Below are experts of layer 3 (counted from 0) of a mixture-of-experts language model. Rows are named router (the router's row for the expert), gate (a neuron's input weights, with its number), up (a neuron's input weights, with its number), down (a neuron's output weights, with its number) and show model dimensions 0-79. Each number is 128 + 32 x the weight over its row's rms, rounded and kept within 0 to 255. Numbers have three digits each.
After each expert's rows: "comes after" lists some tokens at least twice as common just before its tokens as in all text; "comes before" lists some tokens at least twice as common just after its tokens as in all text. This comes from a sample of Wikipedia text that the model never trained on. Tokens count by the router's weight.

# expert 147
router:095065098134169115105147083114127101153087131119119059125120170161103132086223110130147086112102106145127076124213134103190130045102093134063119148104099135091082169151147082137127137154176080147159121106176131105088061142117148092148116147
gate0:149121098113081098117142133106146135133136157152093110119135149077153156150112195117191073067102094120108153114154186106181149066204104150118106092134155106150188121147130111158117156180139128155113173055149104154144151090096117144102132119
up0:150108106110111065140132117109128104121170152177129128115131106101113163134154176088188054088073086133063163140164180136141165078183114119128126099119114108144135135159133094144135162170186075130117141051165105118135145139106123148111162087
down0:097063108122125119072156126151120169106169092127115095167140117178146171106131124139119095110096132089126081165173148163134175148179155106107138078119119130162116190177109080118093162070128095067081142113170139127105143113131127117195167122
comes after: " to", " he", " who", " also", " He", " and"
comes before: " to", " a", " the", " been", " in", " be"

# expert 123
router:092079085125174103124121089080176139103092154096121086083102135177051053164138132152135125170123181120127145097156116131195176039100121147097135191141105143140143112104121099085158136120135128089117074118133089149148134138116110094119137159
gate0:096119114165110167074129026153134179177201095189148117144116120155105135140164110131171116138125144142161085100129118094111056094146154103091115155122117154127156105135161096080174127169118125148168109106150140117125177163137141134124059070
up0:147120130136122107075118033164139213136197095221141126076131084121080064127098168095145130137141183147147104104111098069103122124154136102089152130170112161127135111122140113096160137123099145141108112114117106130125141176132109073091106078
down0:125111080136103134067103101153140147100197151137130157141092135175102147099129121123175124130124153120114152160163195094109197126146085135132149163102130135089150120148087114118081155183130144135122147130127115127165104163102091147090043061
comes after: " 0", " 1", " —", " 2", " ", " 3"
comes before: " 0", " ", "\n", " 1", " —", " 2"

# expert 60
router:131085055137131157116146085085064085215092168102082110132131117112087128140155156168131133126136131128159107098115097128168139105138105182109117130152155133082148187136132137106083123121145109151184111107139123084153096149083156091079120138
gate0:104128121128127150086155103090142090102104210117128069156112116129105132139104123158164150097181058111182135139128059074143130125130088069112136129043123153151166069212096099111154155103106175103125128102092153136190093108110154120073106095
up0:091144146118147153098180106124173113085103180179125083116104132132127108118053133153136156105134048100174126163152089070144090156123091049118139119069099161137161090210102071119159155090095168083143120115095136169175116111124140115089106111
down0:176130089100102156113181094094094097165124116046125115130143105084122149151117130137101163163167105149157147161058136119134122093150149135165213104163147123126144194127116162090081166182112058115112152143162123113173075129098160154139190137
comes after: " is", " was", " as", " It", " it", " he"
comes before: " a", " the", " an", " well", " part", " also"

# expert 215
router:118094039148121120107103111122130123150030180157089062087112133133071047179108169163124113132141150159129110110149112138184144071105093153079120166145108133114103148102156098160132093112112101122124084137136117118118124087123108105092109188
gate0:130142108154127102181105139156141073154178140136103168121097176164124135128096132111142136093111142163034093149175105172159166147153194156119147134184136162122129093192147124125112082140088102082104087189126151132113142094109143111079099162
up0:151119115130130076180145168108139092148178157143107180122087155159099105129110229101176096047148104152032120143153105145137183152136188134115110150190141141131114099161130103120096132154108138055128097128106161104135117099081158117044120182
down0:163101169070109098134123134166131149103138093125117094087077144173097134031125132130147113126135106110098130122089153124100123161164102126124131169109094114176128117060144144111162095157123100082123094132114127124174182083108132127050158107
comes after: " ", " 0", " 1", " —", " 2", " 3"
comes before: "\n", " ", " 0", " —", " 1", " 2"

# expert 100
router:079063101120181138090099130082120118107122132133131038108130111186004098121159163163161174126107133140166134093127103182179167093137130137104160196108079129135161167105136089183092114126143124144142113092177098119095084143081138075114141188
gate0:112154102132153128133141124106172100158140163176167132130111097164092163222163071108129139161129167081127118120116149125119162029134097128155169167132107152087120096171137125151118139169152102203116129140125129167137135141122165144141120137
up0:102144087156177168089118131144176107156153135158095088125136115136080196204174103127133135141163152115103061138075189145131186038121133144160173157116145144108132119172126151184128134138132116185115118150135097158130108184127145113098172111
down0:154099145096073089127109122153092152102126105071156145142119192110112112102112116150082119147115114156122150104158167191121142129140123125092132138144082096131124121113094135150157099085146163140095183095102122126110158115154075168101119163
comes after: " the", " in", "|", " due", " (19", " after"
comes before: " |", " the", " he", " of", " (aged", " –"

# expert 35
router:086064063119120186159142104132145120169138133153112113103147136113091092142147162129126143181085107128172133090141168112122135114146127151143060172086080102078121123107166059093102090168135157164157085117158107123144119132120146112111116167
gate0:140151098109140150143131078142090057110207149128159107095157079107124145156151124078113138144147163096166131192139097112127143101154167101133113107125146171107130133145164061144138144127159102153102146044130122147081106140158148112140108078
up0:151116104090129149150170087137123069107198178138128107103158090142144127145169135085113131144128165083200088152140156101090142078135152120143152130115160154138124143170179068109115113147205098151117146060098114114088149133170144089129095113
down0:116119084079154089115155129100151088086132099168107087136136129099159120107150149102164162170192163094118070178160108092140128107151105150103093136121127085118188155146089206097137109167135131124134164102132100128141121151158112112171115083
comes after: " ", " 0", " 1", " such", " 2", " played"
comes before: " the", " 0", " ", " 1", " 2", " Votes"

# expert 83
router:120130096144184103101111132119122121144101157141100117100085159101091055130189145138180102092086178117086081104144133166179164087183148150127131212141126130116146147132170096074144115124115133060117088133147098112109138145117123066118123167
gate0:106131100173156167130060167086115121099157126169116101117100195104144085125150136145119154139087130173124103064164132129093136087149152167080151132194136120054116131184176152136142139124058127133056143165135063068072118145054125085117133141
up0:125177129172129144134083151119117127112131121169137124147103196091167090133143188157159163151090100158149138083180106158131143107171107175117156119182148089054139081165179127117130137105054131115058152144115063095090134125075131108102116089
down0:117167111169111106134114155138142093158124170122094140185170190136167096133090168077119206113132143115125123125134110107079054104146147146114182137150153092114157096154179126102120112103101137161073107151127128099085057073062105096097227103
comes after: " |", "°", "′", " ft", " m", ".6"
comes before: " |", "′", " in)", "″N", "°N", " (1"

# expert 5
router:108066078120192171102161089079104110137071101134061072138165081164094077103132182123182175116151134154107085102098141135136158109150097114114117183104034198113122179146137119108121121143166122136148110131151147080145110124110151079063093157
gate0:089075107085186191131137125148118133095096148055065105159113168082122117157157160161171190133175130123141153116167177132125157123111133137067113153123076111164129103151128168082144105143169131195157138129148104077190133174154162089111154148
up0:069075114053210158140128164176136112072123134063086079156125146105100088150202110133197171117154119128167151101148187130085161138154143132061086161147077094181135113116140180069112111163180080192147123131120143081163149142192134090130114122
down0:143131102081106152148069116108115098156104128063108126165061108127092049103138175090098141136118086185145165151132088060147209123144154127128115126127120115096112107085116108134112148148141105139121103164109101146122134104120073084154106118
comes after: "\n", ".", ",", "s.", " that", "s,"
comes before: " the", " a", " he", " to", " his", " they"

# expert 177
router:090064035142128139106107151149126115194122112116136105111099136165107100177149152126123157148141134149069096077130139162135118093131044219133049122064144139130106140104149126128142054155155056114180096105177164123121120191122099059103121181
gate0:101150190094101133141174059112053175142064133139145200183080171143142100140118147176168091095092080111120116181133113169081137163164172084142151083155139166133109095179123098135081100145094150186153086141126125108091154115116160124116127172
up0:117080132104108146123126115149083195093114137132142133173085176106212137132094138143138063052158061075090114128085116114076133161160110086147159094156142109138106065226110139120089141143088174176133111128136158137109132111133142137117134176
down0:115187146127164125100179099057126119111184118107134167188181098125134150102176102152142122114103138071153131144111161117141134130089166128071117093137108155165098091124150137110117119126127161191198145101196133109082106086099162189126146104
comes after: " ", " 0", " 1", " —", " 2", ")"
comes before: " ", "\n", " 0", " 1", " 2", " —"

# expert 180
router:119119055174174091098098097129117122157110125107110085153128140153091133088174108116178150123073159187116104098119184178161124141185135159113136130133150110079159134104130093118147136184180101081120100118142094055088118133138155108110093163
gate1:135159066086155123131126099141141166107142173127197157129120149138095076122108112193142094156108087088094143213149103132129182112108137099156112162134116147121126066139132075152140152137131109126132153155087147172129070145101126097187126123
up1:172164134086161082119132148072047176144140104178164131162128214144120079133087083141111110164112159066134104137165101126095080132098179116153141134119129167145142138165163117175106148116137127141133169158094130140116069180116100110172134049
down1:120138187111107081122137067100108167143131063096118168085110075102140107164120157163150190128143089172108113161173087132066137158139108093140176130148122095155116132172116194162155095180129050123117134088100171144087100053142120130184221150
comes after: " |", "|", ":", " on", " /", "°N"
comes before: " |", "°", ".5", ".4", ".6", ".7"

# expert 229
router:127032095118144084147136095096113133133099134138145139113117171119105093095139127154120111108059107191169100111175168124179138099130088140056083124148114104115136112114148096105161135152149072172191082119177136087078088172113128109111092118
gate0:109084104157060151117146105116154156151161130151155147131078215123102120124144111073084157159156100176167136146161125128138155091153107146085095118133178149180132143095096172083131106105104189077119149139071131134129127108121154112117088168
up0:134090124127060139074165161095133134157183116128140151153073180098110110135177126127117157115166105201161147168095094140131178087144104128106100074155179113163129171151103159112098073111126146091132155112116092138136154159104167158131085114
down0:130089097104066111134180128147140162153206125086142114094123133006151102076128083114073139115117139162164085138080150125144129119164077146089132156092180108159124064173085179116093107151076156129120124155129100162080107120090153156138115116
comes after: " was", " is", " were", " also", " he", " and"
comes before: " by", " to", " in", " the", " that", " as"

# expert 6
router:117061110128107125135096157086081113125076121105131142128096163183071121100172181130159186150060200160140125071138143173144126069158122132094148157091094141091114134084200080126146167139125091115097131136132117121136093156164135136110106139
gate0:138165127092082129199104145108187125132130174217099161127104133175135124134109088158107093126139154112167126119127113110110140126140122123174202140165183119147110146077147190110161125149163093105143127161113122066062154080127170141202052146
up0:102164115173151118188177145088155111145078111116077158116168119186120115130152111110089077133126172113191167126145089152101144105091110142169145123115162132165111135162129183110137102107139071055123146148139172120112148103071108091206136114
down0:098173189152125140207155122090103141115163118079113140068112091137123130090130126133152143143105173128077159131166138158133090073138186126130173133084206127107151205136098136125122094108110134058127127110117168145155144117103131136140102148
comes after: " of", " the", " and", " for", "==", "ic"
comes before: " of", " and", " in", ",", ".", " =="

# expert 204
router:102124056111177117150130093092129092130133117099132100137094100172095096123161154091155141126127156156159081086122148153139143131163123119081070143157094146126131143097164136058166174162140061137177108128173158131078108184143118069093121125
gate0:105140103089110166135146081134163063080135178149066095133156151145112137121163196118118078116139120183103116123177218115169186165116166167177125141125147161122101148092107125127152143134157124159130133095106174048173081177036126109156175106
up0:127156122035109100133089092136127103082161158161057079098125166181132124151143189114119104102156129187120116095117177094139198166094170142173127119128160147113105127133107126127123133172156080130146135085091123077144118161085120139125203078
down0:072137107107118120131035103133129094150168126110174125147158164129138167113123144162084062122135081147141068039152145125150133115159106088154147122056083153136115126107120185183162180151207159182134181156144143144138139146058123096168080161
comes after: " was", " is", " were", " be", " are", " been"
comes before: " to", " by", " in", " as", " for", " of"

# expert 57
router:100086009150122165134112130101121135111086174079087051060062158165116071150134117132131069094137127145101126129160108131134154115195121145113129186115136174108058186117141089107113135123136086146124117127150132085126140090137177047137127170
gate0:096083063089108143191112104114112181120115098112169118138122098100160176141140091169154131076133072074109150092119096090092081148135094186208130136097115126099104172190135160176100129090145131153119105141158115152113071143132175154207121118
up0:099092065054122156202113112129095146135144088107175132162136086104141204135140109163163164091111063090109165074115118104101079137156096176206125136082107095131111169181122157162121114112157136166100106127168133178121071138133193149193126125
down0:087172147123101155110130125108157152129134122090103105101104110148125077092138101109046110100178098136094163103069123080104159117155134112108168137138120152138143112118057159149063167180155155128116162140116108103153081109169161151183139135
comes after: " |", ")", " information", " (0)", "|---|---|---|---|", "|---|---|---|---|---|---|"
comes before: "-", "|", "\n", "|---|---|---|---|", "|---|---|---|", "|---|---|---|---|---|"

# expert 46
router:087060089120139166131163131113137098124069107133111097112130111155006128210190157111225152110121164115134118090144127161094116105149095148072052127131109114146132124123162112094112060161168067121133088129145152106120114095117109100124119182
gate0:140053118100113120078132117116129095146112149085103071106100158120113075131188082164137117104137103089150127081117177152150142167176106108176165118151061161192094159076188187111068134173081100125159140082094158091155140147142109091136102094
up0:115093126106149098158140151099182099161121145105100122072094111124105141130164106110147110095141112131121159113159150142135144159143153113148085163132080166206098120094189143120042162158062091146184103128100179115133129145134092105123109109
down0:129119170150043107122118116135113144115110107118138105132134144160133099140112123202139147087134107127152116157122186111190087145128150104133246133065117091157122155135191186160130145196151096108137136070116129128121200165122219120155098136
comes after: " |", ";", " a", "|", " 0;", " A;"
comes before: " |", " of", ";", " ·", " A;", " km"

# expert 59
router:075072047174133171114112179120126096151107095100104076095107156170128180170141126114104129159132112169107088103157181113151143089160102166123064144080112105120100174091156091134127101146159103089131076115143139119128102179149118094137089145
gate0:129101100120125102099153135166129092119127166120097112191142163122062172161123115146122152115099116132182074122148119110167119112143117179132080187097101056145120139128108083139142118123141164096179123134153164156171147123148175132106128104
up0:109146124155133190099124166137145097160133116123115065095147165167129204138161114149042192155095138115190111080141181140176114104169110147107091156139090131148128128094096092126151132147147147088173117128138125168192121106167173081166125112
down0:169112149099116140106089096127185122104118143096155101103098123093113162203110109129070113081105145088108120154113154130106143130174121125182089148115135124053101123117123108138133158133109175139135102118172156118105156085081116159119097124
comes after: " ", "\"", ")", " Party", " Title", " Year"
comes before: " ", "\n", " 1", " —", " L", " 3"

# expert 81
router:096073054128182119172131106142123114147093130134126112145100105120116102150189155108237124124118142120091148099160140140096107077131137119134091095143062138138086141111158077087124128162142096167134077109157115143107146140139124133109150149
gate0:138120064112122165137151203141114096131149106171096079122103140161136103166099076080174160181134151171127112121157118068038086114150137163096058157053118117101123140112085096127134137146176083166191098107126134105120149125146070144114125160
up0:142137067122111133134126180138112101070170122127151139165108169169158165174102091085180107178126146128128087094114115095040106130205169133149087156061150131115092145115098097103166162153148097172151124082123166114140163125108081123102138147
down0:117145157088146101100172119155133129079116136140140115108041146109163135078140106158129111169085109120105126204137054155095166143139185143082076101114127117108122102120124132137120111124118143187124091147150120123113130101171103105156193147
comes after: " |", "|", " /", " 5", " 3", " 4"
comes before: " |", " medal", ";", " medalist(s)", "^{(", " place,"

# expert 61
router:105035085112166139163162160078134133121087136125144130123140114173068134159195168121218105094125166131116121102140155142091108099118102125096082121112096121128090130090155070108126074171144149156130075151157124132154152130064114104124128164
gate0:151139143111149151156094132098170138154093117137101094077144159192178158139189138129130127018119132090127092142148205161161188126123123155126177148183071175149064122112129105175156143126131140106148083134101084123170129155098147162133130180
up0:130130118144208139104124129098166114158135102141131074142143137177188166133193119163158189106150095077150096130168234163173173105109104119093145162130105147129076119110116080186129113117150131147115104143135090189137127169094162132127129206
down0:153086151103131155118087149122148131107157145112135079128121110136154139108149169067117163080115092103169143199139165128147122118134152101170144143126154105096113098208165082123141125092119099165077148140146161195160105091120094157143137203
comes after: " |", "|", "-", " /", ";", " United"
comes before: " |", ";", ":", ")", " /", " by:"

# expert 214
router:083129119150163141095114138047112126112135145140160070125138102162072089147187143099187102119115145135152093092097122158129149065187152111063114172151075149125081192138198089160137143189164127137184072138125135147046110113135148068076126148
gate0:101133094146179163134100162110081142101118128139146106103142117117068162082140125136174071159106114106110107089131201117118149135133147087081067191187103169129130130085113061166175149153134200167157152137095081115116128137098153181113103195
up0:146120148126125121180117159129083161115115118215129120125112112113089179078141099159153088227134106076075153118127131084138192094140143097107127212203082143131154095143075106119173134141135147107113129153073129089121160120093137207101111172
down0:129131084124155149164128134124139156084135118048075117090143141204131136082051178126159098075082063123143112151068138175140168108104098155132108081085105156142125113124148105108153145122171166171109137118130088112153129151133073115086123116
comes after: " a", " the", " first", " this", " his", " two"
comes before: " of", " in", ".", ",", " to", " with"

# expert 198
router:115092073158130092149108122114116098134101170100076103103070109123090064169174153120144149143130226152128134116132132102127142083169117143133098142124113136095117117135119112130105124239133093173142141089180108135093088180124169119133102186
gate0:137151150015156153150137183141083075093120120164179098127150091140113107163169140143130160117115170154090126153083149175123134087134121123132172122161103180119100096122127168158168176156131084070133061117155125106112151075152132133151086175
up0:130104125039160151121128167157121055115127134146167086131132081184139129143143137129123134103126155170111119124061151144124160085124099139144148145159083147099069098107117150134162122129097076141128063094141164134089125095156168106137094183
down0:123108049192159111125085067122170153095102122178102099125136095105130146067102140140211133177167124112109191173132097165073117184075103163092134091087083103142125109185154155148171125108101106104212118091107131114117122119115091066108118170
comes after: " |", "\n", " made", " won", " received", " make"
comes before: "|", "===", "=", " first", "The", " own"

# expert 8
router:104109093148190178128159152121118103133082128093098111150142090115077139173181196131162143106138198132133083065186140168126154064190175138131055147144115144158076149118172114101095137112168121141094117105152109146133115101140105103098067112
gate0:132154180097086125114060098122130070086154180107130105138120130092106140155112120121087173190154128117118062106186151153206132081130199089083130118120170169109150120091178128116081128146152111171129148097093152072057137138076092136096093160
up0:143124134097117157130089118166127067116113129120142082158123100084110150147108126105123156168121105122121090123195142128208102073157158129170116125170175181134115117117175110108103137159178094179150139077094158088051146093132053082120151152
down0:127115135140103156132150092082141109125137154105126126113121133117145108105193112151145111100105141115121147127134076081146167175124155075130102114134189156101114118089148122098127152112122083204153094098134125150108156137181068108135084186
comes after: " the", " The", " that", ".", "|", "The"
comes before: " was", " of", " were", " is", " are", " had"

# expert 184
router:050084098115116120162093134126138107147136162113115139140108097136109114145189186137145119153099166193100084079134119120156134084149139126131117170105078122053091144102213096158138137150132086136114091129147123088105135173131124108130103156
gate1:134105155135139109165127126113193146087170147228138112133124135177184137174149161112143060065142108125138090184119051119150121130096157085102169126079152185126139128117148125147139086085154119158123126108132164150079125159122175076147121112
up1:093044143123116142195147104104173131081126137178129147188080108169181128088121210087152074080132155132104109173124095104122128135119141094115146108107148156108134129085117079083123114102135102102095178123150148168119147130126115156143103134
down1:120122194132085066193168131096140117108089171148135101166159110156070100144121149171101091121134100140122109092155131169072213129117174115128154153179112168170144098104171167083067098143183106116164176099079151132165084112189135127136065105
comes after: " the", " The", " a", " his", "'s", " and"
comes before: " of", " and", ".", "s,", " in", " was"

# expert 71
router:055132080207174122133129150099129115175116136130083074126123140179099122125139101120154125158080155173127098113137184180099130085185132155121113140121120132076117155118142118136084139141160175130158087154162133118056111135112169136105104147
gate1:104140086136089173048109115114083165114195091148109144108109125113073092118107148089121145173183077137097087109197092121137121123097114099082115092106136094113117131069139118120118131146156210124097110106178158140180143133103115095131098086
up1:107150082126105168053106124088089130117195087114117127123061133139077106138108142087139155189211086139127118095213092117129125109108129103089100109121141101114119140066128121145085121120147206105091096125143158124144176164105117120116078129
down1:127171079193119139121060135149132085141081113162111096096050092093183132117150122134175162122127140160098138144168087137153116148129134142139176145137100097122125076153106115165022185106169096171119158151066088095121091131068123144119149141
comes after: " |", "|", " on", ":", " $", "_{"
comes before: " |", "th", " years", "°", " million", " August"

# expert 166
router:093074038107135139083097143124146146153080129105120073101125170131118092163166133143206112091127157187147106113112182160151112128176109151134112117140119115058133107080141095127142098137138112136117038112181074113113123168135109078120079141
gate0:054083072163128114127123112120104133118136102144115152071152118100114119128106139069126115147136166181153123142154085108121135137136100119138147095134122141137099164044196129169173149161169196114123124111089103120175113138123134130026141086
up0:086097099196137128112137119053115143122106132128116140107179080136076123116105141127156129186140151168103120165115107124090160137115097130114117120165166154157128074069175100143205113130153160140161095143088138093191125134131082120125167104
down0:131124099110109069125148124167104095153111102144098115074151183123158142127126132115128115137087128154132124171120180100122133156040065129138120069186109104083111115154129140160171152162164135151080096135122148153120156185189126141126188161
comes after: " |", "|", " on", ":", "On", ";"
comes before: " |", " June", " April", " May", " September", " August"

# expert 107
router:098037062082111112132110119099091119137088133131081139133131121142076106087168163153171066127054118153169112107119150079165161139112091112093105114177070112087129133110159112098169114152183109116119069132176125067109135138110134125139093116
gate0:086095162165116159113184190149161095158131108115161131127132168152078110142135168154126083180135083139133133110143149070092132134086134119120127141127124153121130123093109109125128126173096114123151130092137173125109157049147118173076090169
up0:166105117162115120110179146177147114151105090157151119127124160143102096119103119142084082127146099171138137123096186092098141131121079148172145135155133116157141097100094136120142123158116102154129128091170161142130128070118126176046086156
down0:120112146121161115135111095151146100163206107170117095123180173149087103186106148123058164146103165192147106135172176117137129184113144128071132119148102070191113069111062138128121117101091117145125118156091180134107120139152122074070080168
comes after: " was", " to", " and", " is", " –", " also"
comes before: " by", " to", " in", " that", " as", " on"

# expert 135
router:079088104114142117086124156082097105079125123070106058144123164222058115126183131130171093106097134118166133090105125131117136115161115111140101112147065155138086207110186036112146153150155117130150085082155127116066131107150097088112115191
gate0:129139089116146105127112131217134084120135174126140125132115102125114115163103112108133201076116162118147115099113091093136109106103118068142159056114113110132123156130120111155087144131116128177113154060162178139154103194159179073139144099
up0:166127081147139098091124127153160106113105149094086090137110104155116107171127136069177155059100139128193114072075120041146118107140071079159158069144140098163105086145125091171137156114120196162115145108147122141121129151152217082180118144
down0:152151169117149134184166106172105109072119160067111177149163133137101168103082137104102128088081136146070205096163162148130149106127201081153135129191121139187148170138141110154142104140071156100135144107126145130139202104133134109135163095
comes after: " in", " the", " of", " on", " his", " for"
comes before: " of", ".", " in", " and", " to", ","

# expert 84
router:061037116155115173114145086048122112108123147090116110112114135151109071100203150163133140141087152184165094119120131158211163133161131146093147212110092117109130158123183096155122134179156099108156124089163081121145072130115152106102131185
gate0:109144114134116113090132143163143083110174111109125170134151166150157184138105078183147108103153203124100137130126107127132113073096132136130107125116117117118136128142167062075104114142113093140209145157112093082125148136120184168129118094
up0:123124099092117168091186161134140066125181071103203118157119117151142164088119058163128111154129179143127138114110086142126131132095142099158119114059148073118138133151168084135107136122169134080193206171083138122128106092076165140092124106
down0:170107133091105136145128155166095107148142118168118154131105195064125096188026146138144087183075147050140141130106149131094144158128133121132137122116128143106131145146159128128114134110151145126156176169118151081119157112130179143173116067
comes after: " in", "|", "In", " April", " In", " (19"
comes before: " |", "\n", "),", " –", " (aged", " he"

# expert 80
router:086025101148169155106151122091108091152105123148136104117105163155088099095160144134120085135108087165145105120183115098154104099100129132074118126076060128065139117145172061133168106149179067150156115125197132109104106115100174080100115147
gate0:080144142104133187090122123136158121183099077118139077157113148147171144138149106072166176052091105127098152123153126120208102158105132180108127085111142104123190062152130084095079079110190053117115101197132136094140110104111141123132149124
up0:084159118170166159062112116101132110161160160088153069132110139140137102163137105090152160092151132120148170142124123128190092122103132165083099046092143127144130102170129097063093095177142107151137136208168162156136131083177155102096155151
down0:135139094141172107172155122178183152157164147128127103071094120084096116077122123094146091103133087129122099192167117083172134141092113158113185101104128110148167134130103164143153161103068147166120149107115117076139129147146107131117103111
comes after: " to", " he", " and", " also", " who", " He"
comes before: " the", " to", " a", " in", " by", " his"

# expert 222
router:143069059144147096097145123148127094141059182095095062058089130164096139210121179112131148126142155136107110088143109133158122084144078187078110178123115122128106152125143087104128098140117153110117057158159091117109121157136121099067124182
gate0:129120134128134104164195114159071146118047186130090158149160123129085145127114122100177145124130145105092218114108143134122185146053115141149108170182121144154126135106117162111083160151108143101175108088122111137164107107137154123109125131
up0:100107123127150113122166179165135188082098190098080164185188119107097183128125150156169162105122147099107187090072143117096103130071143110166139136168117142138162096091092153081098154122112113151189130097113116173123131094088111105131169123
down0:134128107128155155144100134185112102104137094030093142163175153114062140110141134158099160127177138119098114149117089144093147157131149107080091138133096171161131118131125133091130149106148121111114098066099148127132132127109152104158113125
comes after: " ", " 0", " —", " 1", " 2", ")"
comes before: " ", "\n", " 0", " —", " 1", " 2"

# expert 33
router:049109064192199156160151138072121130172124173135057100147098168123085118117199136143155161108083166169105095097143156158124122096185121168109109165117149114110125111133147124102111143140155109130203123164154129118071125150161134126150093142
gate1:083122152088145147149118123073092164088118122061100120156146123179082081160135105108115149170137140152123076162094114142076126109153129083084150127132169188129135144092163118119128190147139086122097091150107180141134060117131088123051210158
up1:084119156094185167122103168094103166074111151094133099159147131169130140163164112137155115130137119128109094140100114138031096101117126112105153133124167169141121145130168100103144173170123106110102090131092172122117075128134120146080223169
down1:143126107212170125131123088118142192161131106115092124173144179140101147062139097147158110149116072179084149127071119159102162106130119114151091144162194120132162146142109131057065106117139105092049165131129090147135170089145118154142082090
comes after: " |", "|", ":", " 6", " (1", " 5"
comes before: " |", " m", "°", "1", " km", "2"

# expert 14
router:118024047139166157151088123086091118134088110131110136164126174162083109107201142102203097131141149125157141065098142156155136117136093126118111124146111134129102138065186119110141139200135122139116077044190141146147111131067134083111116192
gate0:117112104132238104094142059141142064140134078086112116135164137100149144113160139181115166139118152181145126080096182152147108112110083173107079098093133159018136148091152154136138142144115167128126138051122184166131068136135114096096131064
up0:133133111121226124107150050141146026135129058087110123134172130132152181111155167150091168144109137186135157091111164151151087120115118172127097084085135172039136142112140145139136140149113172106108146068127174159128067125155127111084127045
down0:110185085086141184179158102124118139133160074137120135173124149079133140103108166127138150195139090108161201152107100151134072158104104113172100154158100146111115142107159166140135178131164182127104137124096196178154117100155071075201156141
comes after: " |", "|", " /", " was", "Personal", "–"
comes before: " |", "\n", " as", "~", " =", "ー"

# expert 113
router:100064058177119132068109099117117105176099158143098060128112133177085123160123162122117139160135150148145077100153113104154123054109088171104065172127124111121127167070165116141117138139142100133128060109170130104121085163158125109070077166
gate0:159100100087110141142097140140128047087143140128127161113120121125150128119183122124107166105060181096120141091161139178143136141202102153171144158105166090114150084073144080116104110161084143077105058124097094116140103133139165158062083135
up0:164053141090079140112108158145174070106166138105125162085129153125134124106192164158105188127120184119101183049151150138183166105136105137155163196124168113101147111089136085121115116172102125093112053134082108084114117117163147128108101146
down0:142105177120097180074074169163173189077199138116107156133158157168111101140097148113128158176125116110096132117096158114130115149072134173068149127155164122116130174068105129098151067127064131087114069105133159114121163068168102122144138096
comes after: " ", " 0", ")", "\"", " —", " JPL"
comes before: "\n", " ", " —", " 0", " 1", " 3"

# expert 43
router:120036067118165103168174089133129056136104136122084058104147099138114101135205165098153147085081185175094127087109141118097157119153133106142113170184072132132141111113142061132108123102166105173129072131114126112130126136112090140116117188
gate2:176140114109108163130163130102156118131080120206207085084110059127118117116129124160127114120059117098168158117105129089077128133176121109121146137134080130124139110124133133138163074122106144186106092114142111173138101064148149132119115121
up2:108112143151114101088105131115098108085170125088115125118128130122115158079100156137081143131054136174132084100154122161125120149145180169092100175092120103143117106165089083119137110114149077108152059117125141174154111138135109177081065134
down2:145169086146160112105161111180151123121100122113105164109104168128087093150051091078132134143078124156123133100100117138185115155178171062143096179070125142134105125158110087136161108130119140119142053155114169145120124137107129105045097121
comes after: "-", "\n", "==", " =", " /", " ·"
comes before: "\n", ":", " by:", " ==", " /", " JPL"